{"norm_place": "pre", "lr": 0.00713, "lr_head": 0.00791}
Below are experts of layer 8 (counted from 0) of a mixture-of-experts language model. Rows are named router (the router's row for the expert), gate (a neuron's input weights, with its number), up (a neuron's input weights, with its number) and show model dimensions 0-191. Each number is 128 + 32 x the weight over its row's rms, rounded and kept within 0 to 255. Numbers have three digits each.
After each expert's rows: a language model's description of what the expert responds to. This comes from a sample of Wikipedia text that the model never trained on.

# expert 22
router:105078086151096097141093122148131131103139096099160165121172113100170105143140096184115049113120067144121188128118093126137137196166155157090132129099087108144115075111130150101162139086160119082071093123101159138108127124129110112136135161113093133162140086064113125108058097083107139143077132051103110094105111092139070092080147147173179155171064148126141099108157107064106137136110175079087136078128086063143093118074119182110168124129121124112124153112099116081118151194097086163132087118124136131161150135141073151134138070184151178150083141097194126086127111115157170148
gate2:189129174160113070089134117134153120119120115129042179155155093147128101139150116107142164053168132131106147101173169178153162135099171132118178119123188137091138136155144129114135163126075115149116125098089162113134113194103119141136092168182128120144156149157098090138156182074123137066175185122123156121138207061130097145125096125097132143148153143156189160086153140101094113158135153156103184099142082172135120088162108208137100145147113097124148106114122178129147182094133109109130121143145116096144128091149104115148125153216058093121118137085161148118093159086082203069
up2:109116116177125141148145144124134083102118170084092106150130115204104121199085133169145127125114102165117097132141150173107175188115091142181184108060124135144119174097140110076193133091091076102082156147116119152085150135135079122089105165156143149131168196141147149163097095090084102085154144078130125149129107162108113107142189110107136136119122137194097194092119130075116129125094095151065122121087116106125169164159158116123134167071132066129142171144109116117094121185131152189099115111149180167187133154107102182134165145118138142135065085100131144144122184099053164089
What it handles: Media and group nouns, plurals

# expert 20
router:151137103161164149140110152178063152148128146058161147126119107116153081174134093178175081129108130134137157167140150100136130122159141230135111143096044082135145091124119143103084158079080108105117096109101138172087125178139131095093081135110083168140164116105119135143067093097138100139157158144049094089101126127085100102080153123146169140168104169121154097138143118117148118108123111092093150128130059099118158096143129167126089147174080131175099110182112082133126076115117105155089109123099103088145165117123052140046130093123103189166136174090160085106181107083161132119
gate2:129119086113099134146043052113138138185143117188078202114134144131126117150135144165113189108190086145058135122184155133128058089141138151129133136084121065152135114122138064154147103108046129092146077124139110100096123139073107113092146039104123082095159123138088119161106123177150140132127094149128132150112115134171095147095108137103137106145178132106117087192184141101110172103091155123129101150147134142115080069128127104093112086139194168179130175108158122092119127082169133179135140202126140113126130114159163159116169084156104176136107191102117176144147128117114152150
up2:105114182075085137115165078149066101106122141121085105141055152109093168163157091108142170142137100114093184134138150102177135136169065127105088125162131177086144142088180158117137163121111146097150178143075096133091136113117128087125104076115114174136119106145172102179166145156145140137137133131128094051113148121180210159178184100108148144114123135136090146080125088092096149131215169099103102100090141150127090069102139121164159139093128118155135106165141091122148150090106072158174134130158093118157202136106188122186171131140144128157083171139187184138145163112109121154
What it handles: Surname pieces after prefixes

# expert 18
router:185125090113169086142121170143108097091070086085126199124194091116138134163191088172125132171134067122134139141114111157125129136160143203113115148170062145135105132144174116133106150091123128121094117129029125137137119144160115138112114155108134111115115122091094139176062064089115125086093191110083070145138131132138075096089163176153163135154129134171141079174108140134103114133139093072157138073139121134050128106135144185172161125154127136134079129107159108128119062116096066143136114115131071105107130165162088142097111053110124129108110171144169132126084100058162154126
gate2:101079097128092083120138134080173106144178081137098161105123137145124084157045128111174151042070109126207097118111119129045160141133150133100150154153080172175086055149156167137139122117177059156061090123117131108093174089167130128106103155126140120111121129086116093217120140113150121091182102124116107180139148143125149129159114141159129118105119217143088115132176152120092095144108109138151114153191085157127111077126130114120117131088104117209135130101144134139136121086094155090073159136114118089078180088146116101142145124113100133104101176118130165114129063121115113095
up2:103151144101136149074168176156093093157130130122138142180123139093112189076102106187169117074108129127132138171125167100010146158146198113196189104145138158092174120082101102117143129074184106125155178107173106119135152139165154089167148096171168145127123167098070062129132073141088068077146153163125147101108115118095125129142130142118156170136096138123139101122055166118084132142106134130111126150080085116099159127145172190175172178118120116107096141142131106215128126138107120115120097080144115141097192135173169118094117109133115112151095139136148162103130145089111097176
What it handles: Accented foreign name pieces

# expert 11
router:175125140150122128104134144144148109127097098066168190092154161085159094145121174166084072107074122188117197130112139114118177120169112155107122166118110102195096113130107127133093180065079094079052116107106092118100128173176121093089122090059142171121121154105094143142133055078152094131119145092106116141056073115133078125147156132146175114182081169170169068111146120121143147113107120110172104157095077039117088109066143108130123124109101157146122102122089108109099094131093113103113089149154112155116139171147082148102084144094132176144112122139174131088149132089155138150
gate0:127150101119110096133046146121101109125183120106118143139164199119174165069166173150136112117144137121060140116114095146134168063091120126164056171155101118097134087166151093142147129120137139091106124086122125102125114118182135082149115119081093154141100077212084105122061054116177130116139199091131093117117107152143096129158163140107166054143149147160112130154132102153138079058149091104159068135082136083168067117097068132149154157188122098130192147173109145108097101132097132134140126116087133123158159129120109139174089112129127080103114150191097138082100121115169138160
up0:082121099119118156121072072118106078129152156188125076149138152108197163078093145087109103112131110160086153123162126163093210102116146098121117134045152124130140138126139122101166122123149138158102111119181173119131139077129139096142111134154151135107151184158151161152083164148171128110120145077107185174104113077090152190125226116125134078133157176169057126184065092106109162097079114094096066131123164086108151137141112146147131130168078094111115113158171125095074139124105162109141122135074151119129133117135107115135104124094141139153075130216149071151099127142168087083
What it handles: Line-start list markers

# expert 10
router:205103099129140095108113168133095174130118120113170198141136114109111118083118125136121104112084110140104164079163092119125152149171094190086101153084113144083133126127136162107176117120109118111089159112104096179135141115135095071102126152117071134149124061082143115183091126107138085074146144135085125118093105163148087116113098138188205081139095184100162038126144123068098160100091147085134101151107126160076117133166134151147111137107092117142113147137130084074120114174181139159129132177103115095155124156170085121106193079179076127142079187098191132049109127094123129123
gate0:121126118113122155093155166159134112104114156194168129040103174129115148063094084155075128157090144081126096164101153121084070126161176148157137134159122143161117107050117108101124179084173120082110145151111111128089089125058092143088155142139100110095138118108122109094080127066156078128137119169150081152098065116177117060093132164118105102138166157162067086062177154089097157146135118137129094120138113068139094111131102109099066180139122106124161162100125114137155126137109116153105093133156048076088074150091119112142121149167142131103168159097118112162090113062117136161
up0:117135127116115111135173116163143071111135117138187112092100102140197094060075130151151173155110135124148156128114072103121106153160131146052132162148106127114108141096096118120098110114143110091133157089121130093112129162093096118108131070096076136142125123131165157084114129000166122114161161116118152095142053127160108116110162127152103091130168086158109108082162136092109113138089120166115105162122196108178137145096099103137137147202123143143170101061103062083179136100189126114148192040075113117128067115155098122111148182138150137147147120106134125177141199154114102140
What it handles: Compound-noun pieces, concrete words

# expert 9
router:188105158123186100102130134096094130168118109094120145122114138062163135116173097126072126143105056156060179108155113136092118174160155126132113172107079113168141140125123149158103115123142105144060131121064098168111114078119190064136095142059063177139108154088095167114097132099144110083130094080141120163079122151126167128123109136161186129155112154093184093115149114164131128130099191104153102141085097096083154086157108130179176148124111123131069112120122064078104074143109130067125091099146154143110091102146079143122149082190136099125140136093217136109089130126142136108
gate0:118184145107072130170187095107181125082095117093118114158111125146097153101082138143145090100170170109101123067197180121144178097174091117115140087181125090103096127162120127055116100118105121137106131146092137104111168149095116081136154095175163113133153112115113118204110147115192079133120147153182160134061136085084083136129120075146219091106166104123144088143173145119168181154120150100152156147106097087096152108135144082116100163154191155123126113206142123116147155100122080134131100113137158068073150066101129116116149087123118093112123195112102134126155095136106144181
up0:134159100086114063223142124084086101121108132105140126132122165093101080123078098129132098130147121118175154139083138130176138133118227133132175169068129134144105150124127122136136050161172110120117123128112125083123167056107072184146157104140165092103110158117129184174100145138089071078117124120095161114094160149162106065132139083112098102098139078184102103158104139149133150089090135132153117134118095146072101141167119177123168072038082142171124071150147097115121179102123124145125103145132132109147158086120175070128196087077141125122140124117181135105086095097144134135
What it handles: The and adjective endings

# expert 2
router:128130098070159115128160105154129118142102085083105161124118133080168122154148136117065153163097082113128168162130139138146157097194158180066096142118093119152110131096123130131162132118102116144111113152111112196123108107133161068118103165082100144154109052094125156197068092112126094098107205116081049144117140137132108138064115135146135161189100128127207049097124090136107179106059138120146060061128141140092083074109142160144139136115119135120124130120150125113142134101117137118136074103151090105141185117160078112091177107164157172084134167113124126059129131100118176078
gate1:120150098113165142128168128162103166069118168129125092145109100134109128176164133138061170090117171159155140120191179144147144190123119137152132156120113123168094149163123138146181070116126094119140133106122138204170156126102107125123130090180167117115081131110165193129125169102135113090114156188125096162109082077155137074117075023118122118110152101119080164136133089133130137148113128078098131123102173130166142168067092125164205091156164125121102108172109136065122180148140119102128178131110111043128099160172134137151156187160154141065126084111135127086150144134184081089
up1:180110167167176120082121125149162069134142128144165119123157169150151164118081117105169158180123119150116131151126140157113168096110115154092162085142115094088147144115174156094104135102113163087072161121113140102130124104149156158141040175130126073145103139149154131122126125204126202102079134102173181194175132191105108144057165119150132157155143143104153129102151067148173120093156108192136146149096120106114151102143167163096106147188098121152066085118100182182154134045139105140110184117120160178073151141145163148144087118106177141115175170141089117141126085086135139165
What it handles: Digits in ranges, tables

# expert 0
router:133133116142137113142108154095109171142060146060083158103139134098159201191168091153114089125116121153081153119118104120170148126119121134112095134114068170101127163160099155134144107114129135125067154101082089122086127098151165088094125115112096135151137066182181117142081058138176086123172150108137159100150120168089144139109130191182143116203133133169135098103150124151142153115118116040134074117138100105109128123112147114141138086123068117163136156139145075140079082123052073109072139117131142080130141114214086083123163094131167125088107143156110171077092164095169172123
gate2:171130131140085071127137097085122146145128164086136128171091132085112073134128145110096151149121164184117199085095103152143219141149130157109186112191151125086120089173113122140117145135174134117032198155110103078128113159126103112115127152118156138178094074166122181151101123087131181085152118145112156108129153190096103133127163140133078134121128172173157210136141121130058126135106167101203207079127128124158177087129130113127117104078081138123108121137127129107095105104148123121183066132103114214198167150126121105126155131148138132133135115100156152124159167124153132105
up2:106102126170129144156120179159162103049117114134149106116143163125154104110131096088130161078152160134200124159085099046187037135096094130152182135101148083130147069142089131077140087122147123142115192118135155128124155125184076149129171041180104162061131156101169157157109131154077104139150152123187137125126118136117150144112155116117114155093180114146146132124141143153129079083137148149165120136079151161113188089209171161139128122159106128154122135092099110078150124130171121138097110139126149110143131144117188151103080032090105161161132099154142149173116133128066147161
What it handles: Determiners and connectives

# expert 4
router:161158102117125146087149118164163119142089113093111183114111144107167168156138152164098103154117133126070143183095097149126177144186150174121103162136120082149178102084150125086128176106072069129091104111134131111079128107149183088107144150065061147109101129130121154103055087049153132131128177126107146106135143150142083112089106139151184116216121135071185059120104100083103143110098120094132053117134119079112121094158122143153128104153106110173124145179090114135128110187097124118128078179089084161108181118176089138063127125152097077153085110099178113115116156128116138140
gate0:141173138125129137084123134173107092147096130145158135106135126096072067127075122086204138121067075190122161145128199074110126078120144093112127093103112121129144110146139139080128105073159145194146124186160119181079159166077141128187147144105167111190125104143098143164134143125093132150132116198065062133116122116113149060108118200114129111110111091130120129102145183077177203147116165118129112155165173156102120092153117140138144143103181136179093184107115125083133090097074161057154116106086148134090114119118109160090149124131131110127137100111161151116135210109126137153
up0:050135112157109098118135103117107187152094097118077146129114092104159146105128125135109136129165091139110101088149182067104177126109120131084110109085070093170094127066113094082098163133155123171079051123086080054164187119131153139155085112137121197130118133109115141104075149110105144141110169158121039154104132094171136161145198142110114114162143130113170114115102078132120156113133117140192120135103078076106085176176121091150106118123191160174059092110104133090170155175142099057152164119150152164132122149115114141151136143114164178068153148143122129102154140110154090116
What it handles: Leading year digits

# expert 7
router:146136125111128111155147128147133154145138137115125146088109124138148186099164136115140084175100151135053135125116122170101173128215092204085044135126075147133146127071151142095134143130123122128092112163101099101092131110160146105086120151074133110163162022102117084187110113097165053092142148095099104158046095148130088133101112211194163119129105140111157085132137160146106133073151152123107093102090069126098128045116172175139129129107089134130077083119095102139090114136101102136149097139135135117118161061168094120118134104154142171110122181106165089111108138125128177145
gate0:070128117161184104080116131114101105136098176135111081169127118100076166135127077134102142123110123133087105091159108134129117150095137147080137112141113109141123048136121150190146114076027080155096163106122168092139139058140114129114161111171118076101141125190081136155155112214153091066119154140173139081081142122089063129119096089168125159123142158133136107169161135142105129140100105172117176150093130121101177104134134123077098104118131093179066130106120061127112062113169116131158127112147190166130136133113200074121124116141110116092175156075109152048100128129122141112
up0:120122086140151126170121130134104158133045190108137140172108154170118148173137144117096169114173054118164142163135117115153122076221098138085072127114167092097133137111114096102130112119164150127128083121094137097094176104145073168064110088105095100122144115231139155170138155156202105153156090076120102123107104105118154176111123148108095080178109143132117119071111120146115103164055154133120179137118120111113116070127176057124089076119118137119117078142098123152155121118183147146085149136143121168132066078143110185116152094114124147120083117066164092112131110142071130104
What it handles: Mid-word syllable pieces

# expert 23
router:155110118092148107135152121120104152151079121069121196109173135098099152135168123103081115140104109146114163134150173126129189162154107192083116111144066137088117088100107126120169104114119098179087145142066114177131108114141120124136119184094091166153150114092152085205078148089176085114160143119073070144145146151118093124051107160148227119207100140131161058165178122077155137123134095113165110143107089089122130085149125103142138111145081129118070164119149105137126109133101143126090166168184079106135094103113092162082165098142112168151115180128166143072128100125155145165
gate0:113112107116163135062164157135129108088177171116114125162147135195104121200120209155132111096160159149130126093135148080183118078140125141104067127136106119106097150115105134098102175124162170117068179123160112121073103115182147094127120158185146103084117140143170127141131128090098172195112150110107121150075074128152121102086101111097178137131127097082164157100158124137111111108144164149180119165121168109108088076142166136090072091144123100116068120112144184113073098167111127159156154134096093133107058106096164116160160082164112095040099086085148121103162195087122106147
up0:087131089129154103152152132124092107081065103174146167102086136158152164163146173101122063147151152122175137184156152165096135099092176108106144129105147126163065190153143200143123104104107114131115127178150084162166089157145122134154129162119127125161147145137149117154109121089153122124089119145134078118181177139105076175118106148120135149108060105136132160081099179193158053127149147116159114118053175093183138124144079139098111126101066107061107131089130125152116151103129122036079134079160152121134092161159173103106179141111146110194072124159101131085168105169147123136
What it handles: Name-final pieces